Experts of a small language model.
Size: 12 layers, width 384, vocabulary 23472, 129M parameters.
Below are experts of layer 6 (counted from 0) of a mixture-of-experts language model. Rows are named router (the router's row for the expert), gate (a neuron's input weights, with its number), up (a neuron's input weights, with its number), down (a neuron's output weights, with its number) and show model dimensions 128-255. Each number is 200 + 40 x the weight over its row's rms, rounded and kept within 0 to 999.
Before each expert's rows: "gets" lists some tokens that make up at least twice as much of what it gets as of all text; "mostly gets" lists some tokens that are sent to it at least half of the time. This comes from a sample of Wikipedia text that the model never trained on. Tokens count by the router's weight.

# expert 2
gets: " |", "\n", " ", ";", ")\n", ")"
mostly gets: " Frank", " Adam", "\"\n", " Juan", " Las", " ;"
router,160,204,210,221,192,259,142,193,181,194,172,220,203,197,208,249,143,228,228,187,224,212,177,211,184,225,165,246,244,99,273,184,126,256,203,235,231,280,161,141,166,224,235,239,220,208,150,159,236,198,290,230,213,204,233,182,226,185,161,248,183,170,202,237,289,185,231,230,154,243,261,175,150,191,205,257,170,197,213,127,286,243,199,189,307,204,161,229,229,271,203,214,231,140,189,201,200,220,215,236,190,240,219,235,184,227,241,148,290,224,169,154,141,171,231,260,172,191,176,64,228,197,133,233,130,229,189,285
gate0,173,259,210,222,172,231,190,182,183,257,197,213,125,207,138,143,154,215,222,314,214,163,152,188,166,162,191,221,144,191,163,270,293,194,252,139,200,270,169,109,217,172,239,243,181,182,188,222,174,137,179,153,223,211,263,208,188,175,220,202,170,204,221,209,177,240,232,207,237,186,239,219,181,192,206,229,185,179,162,204,263,269,201,185,194,203,238,208,203,205,180,159,301,179,228,137,291,149,212,133,261,161,145,198,146,243,220,187,266,137,223,139,207,187,198,127,221,168,187,221,216,158,197,214,211,240,183,219
up0,237,197,201,216,237,249,228,227,207,163,205,209,232,256,147,215,301,222,263,247,209,233,227,222,286,253,187,236,164,176,197,197,120,196,148,216,215,222,157,241,227,201,195,152,199,250,164,184,202,167,231,304,160,275,271,185,174,206,260,258,120,237,225,191,257,198,149,192,279,209,86,237,185,149,213,243,156,127,224,181,272,211,181,248,233,247,259,137,180,225,185,182,190,124,181,271,181,225,214,261,251,168,210,204,242,163,170,112,214,189,219,211,219,202,204,191,108,235,205,202,268,167,148,209,160,173,229,180
down0,201,227,149,160,202,172,157,204,197,210,230,185,213,114,198,190,216,225,195,212,195,244,179,274,191,173,243,223,232,218,187,125,140,169,202,223,209,224,249,254,193,160,209,123,226,135,268,229,156,205,187,164,194,185,191,196,134,251,185,211,182,171,224,240,207,170,185,187,175,212,293,209,160,223,231,173,195,281,139,194,177,262,204,279,202,231,198,181,224,204,179,185,169,233,145,228,82,182,199,238,205,199,233,189,288,238,200,159,192,217,295,198,232,154,237,149,202,192,212,187,171,146,275,275,169,205,206,117
gate1,158,158,201,206,148,177,204,214,219,213,152,169,180,224,160,261,160,171,191,133,173,195,202,162,313,196,205,290,188,253,69,229,219,213,215,211,217,194,184,178,171,152,204,237,268,244,231,160,228,186,177,207,267,152,201,217,292,224,144,181,206,175,195,227,240,183,204,242,202,217,251,179,178,130,224,194,228,230,220,209,224,262,213,213,213,176,157,236,223,177,251,192,125,164,190,176,111,216,152,260,165,222,134,166,210,199,155,238,168,217,219,185,216,185,186,230,144,259,171,166,245,145,196,198,227,218,197,200
up1,234,190,247,161,142,217,253,211,159,221,134,205,119,301,156,194,203,135,165,149,175,205,233,192,240,283,160,193,143,205,202,224,142,213,111,169,157,178,204,228,113,185,181,260,242,239,163,209,235,186,226,190,143,252,228,202,196,186,121,153,194,158,242,211,202,107,230,237,188,202,244,163,222,210,232,237,211,186,258,165,235,244,194,220,261,208,222,208,288,221,197,247,113,206,201,146,112,189,161,221,143,257,203,236,215,261,124,208,195,223,168,185,198,199,186,227,164,220,206,169,304,218,177,212,227,130,232,258
down1,212,166,248,231,190,245,149,214,185,200,158,165,256,244,244,244,231,186,265,166,156,204,102,156,151,237,282,206,165,184,208,194,166,173,227,148,158,266,271,175,145,246,223,219,187,259,314,229,211,180,228,176,222,132,241,269,242,154,220,264,220,220,144,187,136,245,224,181,159,169,100,232,252,118,259,190,232,200,185,272,194,219,187,184,230,245,207,240,208,222,248,275,192,191,227,185,215,183,109,193,149,193,163,218,176,232,160,135,186,217,161,206,179,200,223,271,208,202,200,140,202,214,131,221,225,231,271,173

# expert 5
gets: " |", ":", " |\n\n", "==", "==\n", " on"
mostly gets: " Nintendo", " CN", " Billboard", " Chart", " °", " download"
router,194,185,197,239,160,279,197,157,145,164,173,205,193,169,187,225,145,223,157,174,231,276,142,218,208,178,199,195,272,122,165,170,109,191,206,238,209,260,211,154,123,213,193,219,249,169,139,191,248,186,194,257,190,207,233,220,168,184,156,230,180,131,190,211,266,199,258,265,186,197,221,159,198,215,251,198,255,188,174,96,216,221,175,148,308,200,169,227,205,208,195,227,257,138,228,209,214,276,196,204,205,223,220,224,229,235,239,159,249,251,142,135,236,186,270,293,216,243,196,182,271,204,135,237,130,254,235,202
gate0,211,162,184,167,173,194,237,205,240,177,240,315,271,174,260,177,287,194,134,236,149,225,249,226,156,174,169,130,274,269,197,205,218,182,140,279,204,200,182,192,215,152,224,150,160,251,241,200,187,191,241,243,186,257,206,192,193,210,234,249,226,206,175,209,209,211,234,185,179,176,179,217,176,273,127,217,275,225,230,192,196,123,162,124,176,261,232,216,231,156,193,202,256,251,143,249,159,142,211,193,130,214,248,187,182,166,137,194,236,252,125,274,242,235,205,223,214,165,226,159,168,178,178,141,120,197,125,180
up0,240,185,186,208,197,143,191,219,174,250,180,207,198,260,207,196,191,198,266,252,194,203,189,169,226,286,221,181,224,198,199,169,269,133,252,202,152,149,148,173,161,217,184,230,214,251,229,192,269,197,167,171,261,208,200,229,252,258,177,225,179,187,233,128,170,268,222,219,207,249,253,281,197,185,223,232,172,184,210,227,186,175,178,210,154,164,152,214,156,231,223,155,209,145,217,210,160,166,137,181,186,181,171,278,285,190,242,201,190,89,151,152,103,221,182,257,175,170,131,221,168,222,240,228,227,200,206,298
down0,210,207,172,281,245,182,209,235,179,183,229,209,238,259,236,186,138,172,261,166,245,220,269,196,146,178,274,203,160,242,253,204,192,225,165,182,250,176,255,128,66,260,228,284,208,177,245,204,256,162,212,258,145,229,255,209,150,196,190,190,177,210,235,263,226,181,213,244,217,243,184,223,184,141,206,207,240,138,115,270,212,220,213,167,205,183,227,200,191,217,177,216,159,191,201,141,215,219,299,139,167,196,205,124,201,254,202,115,156,261,196,208,243,216,152,243,226,222,257,149,274,242,173,252,252,217,187,164
gate1,233,151,93,221,159,278,187,147,223,179,182,282,261,148,239,210,284,291,183,209,187,118,203,164,155,248,166,147,224,171,313,181,204,151,261,189,202,192,233,175,207,194,230,200,220,166,212,167,243,217,145,218,273,198,255,172,217,240,220,197,252,155,199,197,185,202,263,262,215,172,206,233,258,201,169,207,265,154,229,140,213,177,171,247,274,214,254,143,226,224,192,97,266,261,217,204,216,247,246,232,144,147,240,219,114,183,161,226,185,184,192,238,244,174,212,262,240,154,181,226,218,298,161,210,168,281,257,153
up1,195,237,246,176,304,187,232,228,216,168,216,197,231,219,203,148,203,185,176,167,226,202,260,177,238,135,261,164,181,221,132,268,246,98,124,206,214,189,135,242,124,318,217,234,141,191,198,217,205,259,140,198,174,169,169,188,172,173,118,151,207,237,152,190,185,184,270,148,149,197,255,187,158,229,232,241,247,244,170,211,232,287,180,210,148,227,197,182,184,228,216,180,265,156,244,169,192,176,174,220,204,213,210,251,186,235,188,163,279,231,223,245,178,219,145,207,199,217,204,163,102,186,211,172,196,132,238,236
down1,209,225,185,178,216,106,198,208,287,257,230,177,135,158,251,166,137,157,202,172,215,201,205,223,165,259,231,247,219,277,130,217,204,215,171,188,210,193,185,135,238,162,156,165,257,229,162,219,241,215,247,207,190,326,250,173,263,234,243,147,145,225,235,188,177,170,208,227,180,202,179,225,170,263,214,137,203,170,217,246,181,189,189,203,218,178,237,229,215,192,195,187,186,221,318,174,130,173,301,207,247,176,222,192,208,230,202,267,181,194,160,229,172,179,166,188,161,233,204,225,176,172,147,190,222,174,248,264

# expert 0
gets: " |", ":", " ", ",", " /", " to"
mostly gets: "born", " ISBN", " →", "″W", " :", "DST"
router,179,143,185,237,175,238,209,186,158,153,158,243,219,251,179,188,159,237,165,167,223,241,146,179,233,269,230,195,221,121,274,235,154,200,216,242,223,270,193,178,225,244,223,248,233,174,175,157,217,221,261,237,175,202,245,183,232,220,161,237,253,164,205,199,267,201,260,238,181,215,216,169,141,166,189,288,173,245,235,115,250,225,153,156,250,159,143,195,195,198,252,209,255,138,176,181,203,204,217,200,197,190,174,246,234,271,218,127,257,229,201,192,200,125,259,210,191,224,207,72,159,232,127,234,143,251,216,240
gate14,294,284,189,148,163,128,139,192,172,230,151,156,241,209,218,195,111,187,180,202,160,266,235,186,194,166,210,224,219,191,237,148,257,154,192,209,204,238,214,167,249,145,298,171,202,105,150,189,160,220,114,139,252,179,201,202,209,242,198,214,165,260,192,172,233,201,205,187,190,193,176,223,261,200,180,221,175,185,231,206,122,140,277,229,212,186,250,210,165,204,287,200,173,215,204,185,149,210,174,188,299,183,148,178,219,306,176,207,237,232,194,187,190,210,203,236,226,177,130,303,259,63,154,239,184,195,203,216
up14,266,213,167,189,189,183,167,177,216,241,178,220,164,164,147,220,179,197,179,265,198,216,260,93,192,248,197,180,217,158,210,151,178,195,171,189,144,157,178,235,131,166,172,220,121,141,269,127,255,156,161,162,210,163,219,217,212,247,218,214,203,214,226,263,228,203,193,235,231,169,174,142,263,296,218,270,249,227,175,189,200,152,212,154,247,212,201,196,168,180,247,240,209,198,143,237,191,164,165,285,236,175,177,168,148,187,200,211,182,178,171,234,252,219,234,241,149,191,176,225,137,164,209,294,177,268,167,141
down14,222,215,117,126,152,248,186,221,132,230,242,149,230,154,212,184,232,207,88,240,253,236,201,225,151,201,284,196,94,117,188,243,257,193,194,174,172,212,109,227,204,251,159,153,262,237,80,244,208,235,113,259,189,272,245,250,170,216,154,219,204,198,179,175,216,208,254,191,294,149,264,150,171,177,161,210,259,230,280,124,225,97,228,182,299,139,123,182,131,270,224,230,198,236,179,246,112,218,188,170,192,198,159,184,168,163,215,203,214,201,238,200,200,168,191,206,98,210,161,108,157,218,175,128,199,178,154,199
gate15,218,134,198,272,164,186,189,198,187,168,151,168,181,205,172,190,179,263,219,210,217,263,233,187,137,261,249,137,238,221,174,219,211,161,207,200,227,261,178,220,175,218,268,160,176,152,174,186,145,243,215,246,257,232,259,190,223,176,230,216,189,242,160,251,236,173,209,240,208,192,269,187,114,146,200,211,157,205,175,193,180,151,247,171,242,184,151,254,195,205,100,252,262,152,193,185,223,213,276,241,207,189,254,234,204,237,215,146,214,245,249,197,193,211,212,250,196,208,246,181,175,135,125,237,154,283,255,240
up15,202,180,181,178,217,203,245,215,200,311,196,234,222,194,263,194,194,177,91,250,233,260,121,169,161,229,161,242,234,161,299,221,243,197,200,205,90,211,172,96,178,215,229,190,183,211,284,276,239,207,195,269,207,192,188,195,165,134,128,205,165,162,269,158,251,173,202,148,152,194,153,214,157,187,197,233,184,213,275,202,196,207,200,247,174,199,176,152,198,186,281,116,229,205,180,188,227,119,191,148,230,149,175,209,200,309,217,204,188,185,186,214,169,163,229,262,171,175,216,269,276,274,203,188,268,115,193,199
down15,179,190,146,253,140,210,174,151,286,168,217,168,199,194,268,219,163,125,220,189,210,193,162,234,136,225,212,285,215,271,260,231,255,280,205,247,235,188,189,174,173,220,211,178,183,188,193,206,140,124,115,152,129,227,201,158,223,216,236,197,225,179,264,176,233,194,185,124,125,228,172,180,177,122,212,147,229,168,185,194,223,164,152,176,226,163,277,150,263,231,227,285,272,219,210,151,216,254,144,202,203,196,201,175,252,192,247,187,154,160,170,205,148,257,177,182,168,198,191,257,206,164,190,167,209,276,120,210